config.toml
n_layer = 9
experts_per_token = 2
balance_bias = false
vocab_size = 4330
tie_embeddings = "early"
optimizer = "adamw"
lr = 0.00106
grad_clip = 2.0
steps = 3484
dataset = "wikipedia_en"
Below are experts of layer 6 (counted from 0) of a mixture-of-experts language model. Rows are named router (the router's row for the expert), gate (a neuron's input weights, with its number), up (a neuron's input weights, with its number) and show model dimensions 0-191. Each number is 500 + 25 x the weight over its row's rms, rounded and kept within 0 to 999. Numbers have three digits each.
After each expert's rows: a language model's description of what the expert responds to. This comes from a sample of Wikipedia text that the model never trained on.

# expert 24
router:513504530526494504518481506553489443485514518491509513548497478472516511480481523523496464479518466492489529536480488444505504525535494476489526506490534479505478558501521496522508508474471499479475485467500497487493478484447469515547517514519548510490495491505482478533520516521495500526500458468515460529499484526543502498488490513506503554457515464491481511476483508482528499510493539511478514517546505479529479478489486528479470515535509491466464490514554478475490514516534534470478474515487544535501463465487463514488504472480509478532538496496464537486530503537493487503
gate0:493490483517525492483509476475535498558541434503515463475519498517512511487499518461489499480497518488490517501490531467512490554468469491509497507487485493523507508498495526492510506497526469485486500453489446492506503542503499527488505493502504495565474451482461483485527515451505537501507516543449506509485491518533476463537506485493504515487488520553520507556469515504490499464473494529499488483483506514510518496475464529494496491545504500491501516495456481472482516496507530540518496520498494473502469462489501455490495510531526533446469522512496496453524500478497502564
up0:483476533497481513487478476518498491410457511449501498525519495497467492512517492521524533484506501466478493528507539494515496481489492510513498523488515494523500515523510523482506461479497495499503552546518505515492479527488495482525479526512516474449502507477544529502478492529451552520492493463503499479532517501515506519463509481494504548492522494476496510462523490518497500548523506435505498475483501476498521517478493537511440467496506509489491499475537584516503483471493509465477482482482465505504524505511455495483494513474486484489515492451520491537468517495493473458
gate1:524503504527451468503499496490504484448502500498509475461498504492530490512539472508530486524530507471522507493491504490549561509503487464523503501496471503539454469508514469514472473487524519499458500509493473517501508516509502438476500480522522499500518508453498482547488499457502505474479511498524497520509467518483457526489490487493464468521484484502459528536490493538482520490512505502494489540499491498566497496478520516490448483537516531497507514560508510462465472491479478479515529519522466507507494543502540534497500522502474548494505494475488506482481478525517475531
up1:460509505542488485463479460469461521472522470475482523454507522499514497522508509507501505510507502507511593491493490539551495495485502476494490513514502518475501515503510543556468491496498496501483540459450462499520511531500511509481499481506487489487509465474503516488479496533525518493472490530492543493454479497476520534460509510446465488489480489463472504509535512518500491520504490491512461534504488530478541513526512496486512474499480503496527497526514486473500500565476478533503506522474526515501500518451509481533506476576510482503489506489500513509474474508471486497
gate2:549534494469477504517531528529505509468458486492504502492506520536516514520509464479528518496511548475505531481504480512487493481434499499521504514558488468489498473472493480482522482497472537536507521524517553478524571483504491463482462447510467521482497512553525523483481507470509498490517501501495444506545493520492502529522459493484523469506466485463501533471497543482483483464507498483516481487480514511467522548472510471523546514510475458478460500485512456515490462497496529542509514496478502451467513533535484491515481513490507466453486511499504497464524517461500513512
up2:516494537477503526496456513478499518482516483513491483430480501516516519485502506523558459509532508508498465515487528494516528443526474467537482503472554487473456503493454500515541507456510556474475486450507496477446520514493503499501499456520500498497553508463518516514498512469527531532513485520507507494477444480451487483486533525493516504495538489492511509513511510528505532504485498500497507457502446496509539466473513493534508523514507497464484501487513517473490457522522513516484551477474510521509488529515502492438551522478547511489509465493524539535472509511485507463
gate3:483531507503524487458495517534507464534521504495461474530496481508471510494488511511474499522538492536453459491523511501494457463560470520441436542502479510501489510475455556462514505552482463517513511489503515487553515495537513472507508505458481550482537502495538536524502522531497511487526555483506467511513538513463502512524499505494535501469543515476475530510524465498503472484484482477499492501494520453528511476503501512445519529518455480520499441464530462502460500498495469494499491520477486484483500494553504522498509551484479465506501523486516517487501512476528519492
up3:525548516473488494503512535473529500473521509474481480534460492507510511515471525476502482476534516503490452477473483486528474569521512534518514506479513492494534476479512537449506496480496512523480510516481544488473522516525526471496494464546511473493480525542540507487549480500560517490482491520519484532468520521492510576487537504511491531493461480535486493521511440488504491513459499488509524514509499457488468448470525506514490498509483467495524487492499445515510539490458524539496525424483506471513518502513535538524526456493474470515506498497500538515482533492499514486
It responds to: Prepositions opening a noun phrase, typically before the or a: on, at, in, during, under, near, along, including in titles.

# expert 6
router:513492503509499483502496514525486491553503528466537501518501475511518505479511517455453479498516502472534515456499513517530471533520490483483470506496485467493510524523499434492512492547512482485533475493502531502474492465507491481492542509548477531508524504517512491469491483498524523523422511527462523525494515513522525479533473514491482448466528577498520490533496508473489511510506535503518458481537505511472480486518485473458515502512494489535532468503506534507523512514518503514496459491510516538496504483461496469500481487483521504519471498502490489476463504462479488484
gate0:480467513428538510543488573528483488472504499487449491499483470473502498467540483470476503463586483505479544513512517448466512527515450512480486514542537486520467482507480509487545530511431504524484482528514498494497532471510510539469482502517472490516487490511505524520511527485522488496520475499478501523561585501485544459482502489524482492512494498476519479521480492516495512482470495484517469525471440477478485503473491485466515489528495499500509500552489540497488540499507492485499499443475464519486509547491570481525496512481505501481513538519480510506486493474529497493
up0:508470484494471508517477542500496524514479512459481510504524485529512519502509498504503542468527487496497509489504503511485508493482503538493513480505522517466516503499496497454517511471483459501485483533521505506523475506528504539488504562526514515513542520496506508485495487456510494548543486454518510498512517536530550489447509438504478506495534482528491492474501492452512485482462509523498524499471470467526487470506550520483512475506471494489511501524521494524475448484502545481499535508536496461502519579486516506506509498506514445472509482501469496498495453461541510502
gate1:500540468499515494493516485481495509464487476542481486486497503517545482550510454470473484540523525513494476501481457512519554498492511493528524477522507493497547509549528518476504473486489498473486503497500446496535531483511556481482502487492481514480529543494494464485525509494467529452542479483558496509484513494505460469485540510502522509527460495524513513533477464524484453487489493507434539527517484510510557500501506497472511495518495524506479526538527510517460477479458528491465499498476524464498488538467480506512534542487535506521476475543523473517509495515503481511
up1:507509504493497471477483443463444522532474497534501469455510496498538513465509446519495477496539504537461487544493488498503491503528478535542466487500491473507515503478491525469529528536491501485501467542531481489503524494495541477491501475506559516480517480454538460516536538515520506520486494492499472510497513483404482504463482507493460501503478502554530517481484495498539492501477552495506480508515505500530526479497490490492501505492531486492461498538504452490476505545549497480491473508556534546514501505506528489513496498503497534496495455501545556471547482535511473477
gate2:512492470490552520517511490508512471521502498522498503504472499530498476518516496469493516552497498465485545487468528502498475477516521533486509528466532508508497506534484525516531503501503462467523497502475492512484457488493460525506497512496508501488497510505519454544505553550542500503482448512485541522487480517533463529529489496510532565492538508507488491492489463514483483554508486454522489485496508499498503504511487463523512501504517514493504516469475445505562475528524527515534537525485499505502500514476500507490455451510509533476508507470482521501516472504496460519
up2:503477473520505459467510482474495497500522484524519514493487561495501522475488512500486479473501499514514500548513557513547505506544502509463496484519513517535518500504494501439512453515525519477496496500499482511504500476506491462523493514516481483505520533451473503524520507513502526546493502473513506526504471503457479483473470469509511479504530510490488520499485470466523502523476490503486510484487471478528543506530514504528504542536477512516473490487500537473498509511479540490494475532508498500511511501487467506439482507538484567503446466448430502550498508535501482479
gate3:490497505461433488483462419492519506510475481482513455510474499512508524491501481493471515513522540506519514454498477548506525478516487524499500473543508508488536490514504497504446521509452479497539492561502528528497506480496473520496500493482511503488536524488458510507495493491503582532501458516471535527531482507527437514524475520515478508537502504524475539526483514503498466502557504468501521550523489494493488540461530492552478464480508545493501501555504505485513450517518499523485512533499478466510504508482513502483489543510492510497486519525487490478495469506499501439
up3:481502487516514492574491518498544506499495528494499478507523469519481508505487516484511495509488495456490463535523490433444475529473531472490512498487504517491494505485505494489523472482511503511496499461504511505514487494501483490483481514514509489516468499455529526484523487504518410483511516492505467452500502503490531489547512537500526498481516502467514453467549488477500488472474501520522485458511532502508498506489478509475545550502504493526480520500510481516493507487479508481450510499460506520531527541517499532525521448514480496474501487545557509501476530472479482527
It responds to: Indefinite articles, numerals and Romance articles before a noun, such as a, an, two, la, un, della, often in titles.

# expert 28
router:510512486503500450476526544496480494517498512524505513481520505497522498476523490525475452507514497496513486480505496506548507517477518502466443473507463463467457511502490485457504505521453478483558498488518496480480506438539539500491542473510491489474561517469489464492493510563486512501485518533540499471462487460477526423518457523522508522549490526443479485482492501477530516513494482505518530506537454500484495488493528505504489528464523480503503508498538542494510499489524505523494526522540513495495487528467438501500511505525514497495490493495556517438517516471460527508
gate0:512503529536506500476515509484499495505496473500491436454474511453510499519504481457477502535582510502491524474543516498499466438496497448554463498476498552469475494468448501563507493495482511512504506531506555451519505529490488484464527506508543521491505515536473500521480482477516496499533457490481516476500549548488570507506513533482498487510507453505516490489497525494508544502502508465500485467488495471520525495533449521511502494485520501475506538520479486460507499483501483507503500484478469515503493476489515516524498508481524540458502506476511482525506485524514514533
up0:513491537466490514517533525529474496528478475499496497472500493486520482520509470469525517512513508488535440494456517540471480465494499479466402535431482476518479509463494510551490519463532467507485544480452496458514499538470482497489517494510497504511471495476459485524478532507498452500515536490497519526495527506488513519511475550534453460471508498492550445507494472519528510527477489519504484506508513494518541505483494522473501581520445522477487486485534516450529506526490476509505477484508502479529476479503480463495525503520487485459481494455498527493496504534541486513
gate1:520514470464459486480493489512502524522511482487465495535479490525510479487488515476529508554473509530489521469468541513466524475459518475517527526471491549522470495446462506554511557536583487453502537478503461511516518484533496540456553517541503525500518536500521521532455462520475494503515514547472469513461510540498507496530481526523525505481517508502460492489558515517507513503533485521513483495461500504494532455500494534492474480519463523455500477505497471530483454525465468487497524514485486450521494480493510523475463484492520463487473515530492497481544456503461525500
up1:476489495476511514499458490497531492484524469515513513435495536482499475490515533468514503556475514544514430477484512491489507474525515477474496513541489476513489478519522505534470519498511512494469457524533458497514528525494565511496511550502506509483510487475503460480478504501488505537504481506511517503472505434484473506511453500506518459521519456452504569499511476506477560524495496483518521500523473522525537509496488505491509534517493501496519518498495525487524549498526458495505515528495467486433550535511492448449545537509511540517523481515553486516539485480476493509
gate2:492528475511507516493450487479508562487489498526504520513508478509504461528525499506527554561481487560503503511479521536474496462461527489516553520499500507495471502505497514514421501479517487435501508497515473522513480527500495547475498532531490465485496539501496520514490495501485415499518499575508508482490496492495500520528510490474482514440485497478466459496465511462516530493519537500515521497499515499516504525529519483479484505488527470507498504491501502512489459512467504470513444499506526500473499502485509487465507423525581502494509504486472496507506516513505513516
up2:516521517489529502449442482538520494490482499470558517487535509496509486547502488498517483536489553535515500541480533513499500451455524493507486537495495513503487539491448502513447512485503481435498469482456478496556483485549501547510468520491461503496509542510502480547447520506491476516535515519492500472485488495462488496502505493476439476468471550497444516482511521467518528469523498547496530457498542501481518527501526524523497516513522464474530458492540495510497484558550502472529489490505511499510548475478530470524517484505525516520467510531505517487524461522475511508
gate3:456512498483486457511484482521509545540521487494511488528511541510514523494510469462489523542448525527515519501469501514493505493501507515507489511485491473505496504495530542501447505483482450458515509442532513511471522483499501544448486468485489438551495496495471498541475539481485463466437490523462510475504468492489557485508521517495466502479506500520445469493514481467500496535530519534509495498488495521512532541446523475495534463475493518560493484542495517510516436518490441493491443482466486475484515504518523492532437517499494500479509470496488447507505539485503488529
up3:495452546494517523536464523506520510490487493548505496508476512461504514533483503490511470468451480514525509485479512488506514494513532494486507502522508508513475518517499485491483501496449518524473469506499459439498480484503516533531492508504517493503486516486531529459504519533463491540528455475486514480516497510475501490516534491521497517544491462463501483491510475474496495496491504472501467478505517484504481494456511501512532474521496468496493512498531522495509509537489477510527498518473484551482522580483472526505540517474485497474517492423496513487474534461492468523
It responds to: Later parts of proper names and designations: Street, School, Center, Act, Festival, single letters and numbers like Saturn V, District 6.

# expert 29
router:542523503483492547528495446492523460488463461476562502477524509487478517539505500511470504488493534464531487474527480494509475548496511498453499476476537485505514547511519512488452483476495481460485497511490496475489477524532492466494452454497507492506489485499498502521465479470488510514546543459505498490480501494468473528521470513471487482542480483500526491517530473498537492488536521522495451512518468497508507490499491529470503548510518530443517481506546473457460556499491488525509530513556543486500483511504518521496535458514508508494489514491511533502498484475455487545
gate0:470499560496535525465464505532494462485523479480519522505467489497480472502504477480485478542529527513485530496509539534519500486481535488519479531517482479525468528499449510504487524478543493478501467474493519483495481510492511490510505553483512536502496484493517469515488512472507503505497511467539502467503511499491488476499493508497552501500504489482495481494506455477524510517480479468486473478465495439495560477466474486486510498523519428548544471544522506500500488480511509488524487528487496515481542461485471493527502524530531505479495498496488488554508521488516514481
up0:486540506517504507468533502513514486520469485498539459511495505498517509489444461489529523460490476547518532508503509552479475462528488485518475511514512471501509487485508446494527481519512496517522501512502474488523493531499508483497507531438546504521492528519501489443495516502553516522483520490520516474495450480534486480498479496518500485519518460491558516529510510516485498519508478496492459485466500508522575506466494489482499462502513495503500502497493484501517473506503546537480521512512484516542539530480526489475490494504461507574513513506519473497517496482492456490
gate1:527471470514520513479502508525471519541504528502485474507552497510482497520499548504530535508546504519505526516508516514431509463544508525496497483496509464503516469453500508500541528478490518500533506490524477523530491529475479458509579510491498466481514503460456497517502491497509472481480467490505493552488490457533509496500467542512473484493525505494504481479489555449511513498491497458481466488492470499524532458495474497488505496483508518525483473496532512514513474496526501525519496461543478520533486532490493494489493510495488519537456521510474508522501509530532497504
up1:489548501473497517496466485515484497459481480485513533508488526547485512474471499481494484478462480492452505482526513472503500508470553490501491506505527507486492527494515469484492524522534495512504488523497573475501498442552518503484478470546525509536454519501498493522483472494486508495505512498511502479481487538512510474496511468494485508552501508491464479496505505521521474486546515526489526497516482526468483554516501501501455520538487470505531518537539508539472495510492510487487523505478514484481513468494457490497505493518512478495502546505542559503503442481517484497
gate2:476488533469452516478495523484539494523489499499524460531540524513485509448533488512491505473513448524490474474509502531478525494535496513463502508522488507490525441509532478538555505500492513588495485498542495509522510478490537503437487486490517477493503499556528458511496502463479519505474485502506518539474513471532518540526470498537510552529465507532489518503474531503501482497525465519555492485494507446524507459515501484524500486421526528495501516485505490514518466531491522475544505522502418557498513495498495473493481559532498570510477510499482505467509497477497473492
up2:490541509476511514477458495479484521485547480515501544491510538503494476514482538529505524546506505508471483509485514464448480516519502466517541482493491471502509484504473518524507444493527507478466500494527467516520507520498479510507494513542464512541495508552470553489492481475486516505533511528490506489455463517434489492510552520532499454449504503477492488503540482536455458475482516491490472516455518484480512542487493488499473505533501477508503506465502465476469498550544511456458499494535507489497537548467534523476500445480482491461484464504519501520547466554511516472
gate3:519504506499514493494505525480511511497473454550494464511485509506499502490462469481526519460474460493515503468484503448469506508523545510493485477512487481530490520510512511507484490466477556516512530499475519519463510515501494540444481513511537473506484504532509554445473461474502478481489522514486459468442498505532524536490447504498494478502488583526532514528513515509451499544449504525505511517504489526505495509474498485464491479529500517519496491490489475501476500512505501497506524505549529446493500512503530483521495482492485491541516521477517483470498517489482518514
up3:487494496485486512521515521518515538519482514546496488471501500518509509522518541485511480534473514517477487500513500538536473510472516565460476499451505496446501512508492516521499501537496483500497498481519510528473501478511501494554482502458450486550549532493482475534516499535525503471500461489504509515558462501490502485515538519473486532494522468459506480456527526523527478479537469501525492480516474500482513526468523524530477499501477471495497522512508491516543488500530521517530504485481467527488503514461469523475536500551507485488530472481471528494465477485525511511
It responds to: Digit groups inside large numbers, money and measurements, such as 000, 00, million, 250000 acres, $500,000, times like 3:06:29.

# expert 26
router:466493525449489537461519473524520529509461509533508495507562497530490479495492476520456570534520486539518489517505520482483468474472473488509460496517535478507504541502502476439471497508540511569512496518520479545544474489469485587458542503469507499550501453515503487493518508502485540521512492507502496493526468488515521479501508466488497487460474534509471504490506519516500511454483486506496531505514481478509526481518500505523529484468520524525504537498482496493529437518475477492498508499500471515498524477489480503506492538513510536488481526527506475464485521516528544447
gate0:529501521502485511546486569469495503476467464459451511521484531464517493556495483511474508518506527509475497500497509544509562514509497497537516530532487494510505503456467521499491489450507500485515513511502493512504519454482504515468474500515450523492509538529523505528511522504540506515536510502485519526480498489466484528488533504499529501508537488491485503506497479511492488504490521493497500479498509549509524511477499516507532461497478475490493489490450522577426495521531507494521441496516504496526483505516493513511459491441467504478512472509524465549527510516492533485
up0:481483498539502480484504447486491520522506488510503502439516476567471501484479491505518592496472557497514532538465515498480474464494464533487469490448489491476483517489495491515459491509475511479500504518544502497556525489486488501477513474495457508490524510455476466503469518544517502517485473485494519500504549493521484477460480481506500473516520505498500489488477502486564473500494483509524471493427494510519492536484501516451460532542519517486559500493490500499507496471499465490497478515491478480537518524496557500511508547510462503503490503495483514499531504482594486508
gate1:493520499475518477479509486533471497521502544513490502483490507469501458520503497471502506504492498439470552453447541483509533492539470504526500492480493494516516505472509466513515520504512526496494483482465510487486490484506489506478531501522463541485503478496499520471505538506491504539506534494474438486426508530485512510501520523471493486551517461483538503517508513513510503504500511534484469487519497519519518502526463512515487493538483509534493468485474493517472494493501514500493459493538527494514492479534462493554496510446474526483522506492542485498539470461552489522
up1:526501473461552483509500502526488510486449524544485514518492534480499535525514489490500469517527514524473516482495504511558483506486519459502506494494537483529519499472487495472530482472472502493514460523502487514502501506539497507465535493457493527457472468524511525485449509523455505554518529457478493502487503520491476509507430501522475503506508460508491479495504534497490472500471509525552472510511485520484508523510529504525463468505478512515432502502485506460487503485516545525487496471549495470508495502492457507481516530461508487484557478498528490517520486469540581476
gate2:487501504520490482514525490470508506539523514502481516467491477500546500534519491507488506489476458495506530485473460528502543527519493483477562461498440475493507500507545516520464486494458457452471506476465480503492492558471520466505502510511532528517520504494512512529458462495520436526527493538465512540488520507513465524476505506465481518505539491526496462483491506509502549512499497477488466514517580516520514512511493519499487523483517495501495496487426482489518480492519463514502466506528516549484480484505523487486531498510504510508510517528492508499516504521498487504
up2:498476496464524512505513492517517516522512534513504485457531415510549475537545507482510531464503441506515508524460495484525525547479478509492532494453437495483496480496563507489507485488501471493514490503467529487508483523492489492501517510522507513502517479513490507502512478522493422541537490522446530511516532490476518495548492480453455493509525472528456484516517488501492534504515517492511489500507527514498486492484481514508473529503553503514505513491438499479559502497511439503501481499491523537491487473486478474491512529528512501512519518539480480478521475514492520496
gate3:548534491518549468477499488492493518522511491526484487505507481512519505478548534505523495516488515464487542443487479480486514485476520471472518512511445506459498508504497530484511501489495459453528528473497509496500496504548525482477498445508477546481539514511487482479482476472495528480489450518480558488472504504449495510506480529486479495528521485534544514477488519524483499518481539494490487485501501516522476508483479492481487558496494484475493452492469500426500520494540481495470481555516531520535505518500565466470481496521465518526508481528478513526566519518508456503
up3:467514484465518522530450483502460483501480486501504506498468518499502522541514497565499511515521528516523532519513511522508532527510469478502508489470542467447451491545492505522483463533500468510471515512497477505472497528511470502483457526511491510489470457484489489521495443494492484489483468489515518475502531495501522492511473495527579459457520476411488526506481475463542525507502472488515512504489506529469512512518515488514499487520536502455492496477548501483508477485461503496499480506514492490486518493551446528489491477498521510490485493460500520494469461462507529522
It responds to: Wikipedia section markers and table header cells after blank lines, such as ==, ===, See also, Rank, Year, Votes.

# expert 25
router:489488527550528475531483495507501444510550501500440522489522446495552554484474502494449474499462461539541494498497495481495510562539541434518541480456510490464484530541483458521483493517520485488505522498466470491519472506475476508508525513515524515519522461487475523534515491518504500504523477523480447482515514471543502499492533482481492534454482510516489488502521499481533528494477497477514496434514499448478510494479504522518496471520496488486506465458491522511474528467504485528502506490508520509464496477494496515525481461510546449497509473495502500499487476522468458481
gate0:506496492495505509519534470535485503465452491463529529566483507539503479514502526483480536498511476506492457531535572505488488485498471465534500490503508543459482503507537484516497510511513558515503464517506528481442493513455462514495476505518533480516553487488545475494529522533504509491538546488512458489529492493486504570482458496487537505484510511488510464493510530504492516510507512512525491480497515499582551497524522468487471498502491529496454529503513496517523484551484516484497472507535523504483470512521504501501505492464482509498495484479535496553489483477508518523
up0:460484479491516511536532493507460508466518499504475523501520491476493505496515531476487493511508487542512460446506542501479514492550519456487485511531512504484462555497474515532515501500512522546501482480534564474450483509487548458491484518511519500524577513480506522484504512528487493552488537479499492535486507490464500540483462521510488498507517492486524493531481489501549486524554505443470508485512513582525495499501503458506465492477434505462445513490525542479515502523510535465513482554516522506479467509500525496482490550452482456540513521455527467508500465511506486545
gate1:481510514498448496498485505509496505527513500479452419482479482507494499510483492474507551526577490488540531535522488500466505511465511467493512519509524521498504502526518548492509512482515502504496559436482485525484531508503482502459485491482482533474516523501537499525500523507492498513515501518475532473507497509466472517513476535488514470478533550482465519469518491526510492507511482473475513525502520579520487491498516451446538531520466497528479496478484457467497497545465490512552494488494459486488519504510505500474516509463531490481473493491463498541514562492497518550
up1:537508519486476465496547522501480539505529518481476500489554417492516525527516488444484544496533500541538429523552500492502516524494481510523473497478533469505475519505515501473443487535500510510482466494499560534522501507509500482526512485514505536484524500501490484539516463449499464489526534489505488468483512516518453464428476547474514506471528532474509449469479459482501450500488493469509532499504478512481519530467503516460526516531464478496490516489506518486509498521521457466462454498514495471468514530517512533474490517489512478514457490468518466504483533476497470481
gate2:521504503522507470521526470480504461519502485520493480498468505472518492530487545517515459507504487555510486482492507519476533518539499500499494526521514514532563492445534489487476500510484496508548483533541501488488468485491513497504560515502495514504532467458520443493520502513518494508476472507506489513492495513502480507486393465515579505492502474524509494514472464497475468507515492537480529494498456553489503514511479491486500468485510502486531514488512515463528488495568491499471523533538497498496524450532511436501463467510498524478475531494515490476507492502515490500
up2:498460502490465469512579465512471494512499521515497501484498494501510497477504547506511447506535498541521503470479500487483498491483482474486498517515477503523552512457516481479509533506495496474526510525509477505476452479515513515530499490541517482505512509481497477476508469507537517552472462531466477525474491513520504507448462525500581524520474492521495531504487490496488475510491513526472496501482507550502492508518456500498505499452450471519533479515505488428496485474504489538443538506507492510512497464506503487475470462507501494493487524497505507458503515469507492504
gate3:492465527498489492488478510510514523465499502468499477530519500525508521454508513539498521468526518544540500502517489516468477500487503492544471513459479498466536543514466481481538499511491470485516514525508478490454533503504446503503531523483471512502497524499488534495541526507477486473518483540463561545550486512515510502508497523494468484482498453480530536508520480505487455505500509495472536509445500485475483587479506484511472507515505495528485468490457482488483485499485552529458482471507494449491502491454504540514505521510502478483515529516480475489455551488503507522
up3:437523514501503485463527534557538527502468512519491529477446526471472470548506480463463499536517542488513491522483485511535501489522505474495499547529511514506510466486527529505497482527480502541475485484521470508521524472513531469511463461502530505463522496481538467538447500478535509490490505514479488508530505455490529453478518446487511552476493518497475512508514493494472530465455520496475493517506472498505522459457499508532477489533561509522517476498517537523550502486518437460532489487469493470516506484512483523529540494555522487530506474501467456480499537494491528486
It responds to: The piece ch and capital first letters of Czech, Slovak and Central European names, such as Ch, č, š, Sch, Prachatice, Čilić.

# expert 4
router:451459522479519500499429487517574501486484498536493451514486483431516493514513515509495491462483456489543464502472503489485530488468484464508436497527523532526507483449439525509482528505468539500525463504495465459478501474503487507437480521498487517495529539509532514533481473497490514499558537540466529536515512504477516534514506554516498520495504527494501497480493494539521512516476473489535515489519481556529499536505507518523554490524445460490459518507473483534502518511509507488518488488487461489496487500491503524463485495487519509474509521489503494525486509516522529488
gate0:487465472489466500488491478495514465482503501511477473505500525502499529498527531500480475495495496466501453492501524432508452451508514476497516509535564530491508474505522530484490506485478496498530483494489474465517539463529527546497522522504511547488468483497496500541494503486498485488520501502510477449525502534491510512504518504502468535512455523516525536506509541494489468527526537504491459512537495442496499481523568495522476492484545473527462523500524475481504491494511580491479511457520512493534502517510509497530513494509502492492467463501522531446488462502476493483
up0:510520476441497495482502493485472524488530513519522491423490509466504494498502477520515509508490520513490505497493454515524565499513478539470541502477522531503482501513521510540517490484513508526539448524481480532538485525506500485493503541531480454511499445550542508490519514530486534491511516493489452467475495499510525485453516497529468474491452518519461485521432513504506504443489539492490547458480482516551506524503517504485491494460496512480502530478492522511498491553516495470494484497461524513500489506467517518506539474521450511523501499468472475479527539447517526519
gate1:513496501504547507521493550469482520474483513503478509487507470488518489502487481484515470512442506491489483497474473499514458492501480493476547514478469476519525507465507556528455486514489498448482512465510493498505518500553509521495474504495481500453556476514524507499523491491502478495496509511503477483484503559555536525497508473542506523522518504517532531508468464536499478499485547490503485506481526486553475519501527513466519452518498494465490516517504516511509496517455509452498501495515497482497514504498511531455506478497508482515467500513485462501493483485556534497
up1:523517481494504541521467459496496503538505477486492501531484515494466437517497487506548520445484478519532512495490445509476456472536485451493512548552551515529522527526569494512475485493467535477496494485502494504478508541535519486511492498479478482468485492472465483513505511488492472513509450463505520498502487505509482535498518475498514531525497554468505458512529483491550472525497490487490525500502467484525537488490503493487500495493506530466476508556536476515505521521463506523522511476491460498514508535534488487551531544501465544483529508467486558483463480506505533502
gate2:490496509519466496499495507549492541428473514503467515508530510494505527504495509490502497492510507487487469507503534466529490494495522463503532519499524464534509498536464481506504531470478497524483564451534459505525446554497504490520503490459484494464523539474491500497485551525528503475497486483541481512473451475505483479520502488488470495517477500491520522470477537516510513471470482512506504554520479500498563525470489488515487506499500533482508528495517504456549484462472481505497486467471543474501504545509511514497470494442456475541494483513482496542522449498499502486
up2:472510490541515463545490514507493515496497456534431485501509531514566476460539513522478488483467540515511484489508547484487461477467495501460491498507473433452489484495501490487517500561503505522495513485461479481501532547462529501505480533476516495518518527507487551497520508508491508547497491490517504496541500525506538487546486454493505485475531477484472446525476539492480549512464531519519472470463501516504509504487460475497461514505489522493542504523500532516518470492487477506484517576442492457556482481501584518499484512499530486495461458496488509468440471506498490526
gate3:573497515511506537561485523512479515524511484522508472489517481504498451505470469485485506506522531478491493531499489512516522503472499480490502488501526432519510500512527497487495523476488544494498478514488516510514492533503503476479486500501484533479495465495487490485502498501505464519481503551541446511489534420468497446466498536501481494487498504460519493492477452496468551504450469472496526499504483510455483527489482487530506544487543508510518503538478552490507485494512512468512470528511487510524486504566486486489476486510517541486538508482488509530545550502490543543
up3:508476522500500515519467474489496520488518486511479512468454485481513500525514488517539492495506505521502520551536532481506473488495495505488508546501496471500495449515521506517506548492491507559508468491454506478479498488487490532490498521498526483525503456493516462482471508515476521493521498523523516473503517480523450510469525531486468490508497476488525465462489498515502489492492495450469517484494511496476531505505447500505515493516491476488469478511477525513476506523545495488512495522521489488488520483538462494511482492533474471500480527465521537528519471503476503493
It responds to: Infobox and table fragments: coordinate seconds digits, field labels like Coordinates, Born, Website, Genus, and units such as ft, sq.

# expert 34
router:495512511541532531544516480535460471522470520536493501498469459514521490491485535534504496516519499489496548534497488503491555501476558509497488488486480489487485466501518473522486482505525467527504431495539459465469550481526493477553541535524524500491508459536516527434519499524508498506494535521507471460514527495489460486484518454494458494470473472491536468517495477496502507515459482492469452497543515501505456522512493494454508495505531460505465486481491466529492519491497534517506533485532484546474492453465514526563557466487544459516494454523493509515447517533500495484
gate0:522492488486463490523532450497522475515523512510508497531513483503479443474473477469493514500443510597504507532504570509504528480509517473534486480472503549515490475482508492508540457492489534474494533486510476500494503504491544449491466502499473479423544510468518496482536460540489485516490514490514486470486495470490501510482514501498486489473512486463514428475478498526509516557581523528491489486507499498530497512483501522504524489490518510500474502557524498487495513499494489506487509526534510496483424493487498505468518509515473530528532483481512435522501493511492431470
up0:454503464504517511488503525512517538521483509522511524545455453515470495500509511480473501530474446492528554513501521481536494546512510482497505504475486521487483493494509476506514482462450480506516515524504492510475470491526521506488487484478487532459497481485472447509482525527519483512518513466494507505510537457475520535476546495499427523514515503480506482514469554498470497523541499458500510518508495500518500535493477511497494506485484522500523510509504520513470485532534454506511489503515477557487508481554462501533505517493451478519525512496553486539498561507438497485
gate1:582476501506518526525468485470505487489507508485504546483515469460519488536513491481523537502448497508497505505481524523483487508504500515532493511461540485553523514508501506515531478511514492439457480508476503522475485532470473476503497489496515479478495512473511502493439501472503487515480476451483505520495504517522489523500498478462524466508523454521515514494468440512505496509470497520469459501535486489553490496552522510541491464473507498482522485536506503464508482479509474516484493457515533510540561552476586481508517523500474510479544498524502536517485529498512497479
up1:458550453440505492528512502481472485506488457555508454468491540541467498490492500516506503517549512471501541514469464460531539565484517483445513492494497517422452508522540509502470496468467476497496491499505519489514494477460512520490484491465471508516502488541465530538534531523508493484521482551507505498504502501501515490486504506518462557481493522491437510507502527468507498461518503469534480517482474510476530514494497482493466509471502504532457539483459499538504536569527513485505505478503491490485446471515497522549481472489488487511530485477483513486542507485485512530
gate2:492455538493478497496478518519481526501484514480538464565512490530520484544493459491497498510562509514475515495519509509467529504440482465476479505496515485493501478495497487457509528468508483515487515498479484486529439545512507523481466486509468483545515512448482462526517542546481479488504533529506518523505502520518437537519496516463536529519501530534546510468472510504519527534519502503524537492525490493486535480526507494469477567485481523476524534499503517518506502507493462507529443503471523480528533473478500474482479500538467540472487458482473536488512473469461504486
up2:491486503531489501526519500480472502497495491495535470540506477517503466501498480523475515506549526531456538539504501502478579451434541489511437476490497495513488479506484479485503482458521464495517506529546504498491462496504543525498508530504526502525499488471490464512529515508451499487500534474488491495458516494492495492512515498459498522545456494522536487461506517515534484549474477537490484501509493498519473511510512466493449507449474509493487525509519496500549530505534479502493415523475528484505522458489508466494517501505479513546546441520492539491494465530495489482
gate3:503464527476532511480499484516511443486503503487480471531521545483470493515466460529506511507548526472460449528542573479517459443564488529513476494481556487521498522536488504498491495503495500523512508500555510507509485495526473517488459489528473505515468518494461486490502526521496516503468507479459505524491516474518505489477541502488530520513461528537507497514516487492496545482476520500497506499437526527471525444491485442535487455456487492516500486461494496507498470471489477527537459528523486498513509523500535466509477501474488497485466552511494515487497516523532477497
up3:565485543530481507532482461533519431494486526507499488503521510474547526515465484486540502524487488508506497515484523470479482478499510510526467434479455480483506506516490483520472524514448493484530492519503475511510490501532463498500493506457499505523470519519485519527539500480507459517477472529496493554457473493488496503473515517493495503481518513577514455477516511465513531452486508517471509503485509534510521486502470439515543499468477501470498498480461500499491536485511506514517489494534511483502523524498553502512499520493474460496483535543474509506503481517508493507
It responds to: Prepositions after participles or roles in biographies, mainly for, by, to, as, from, e.g. convicted for, joined as.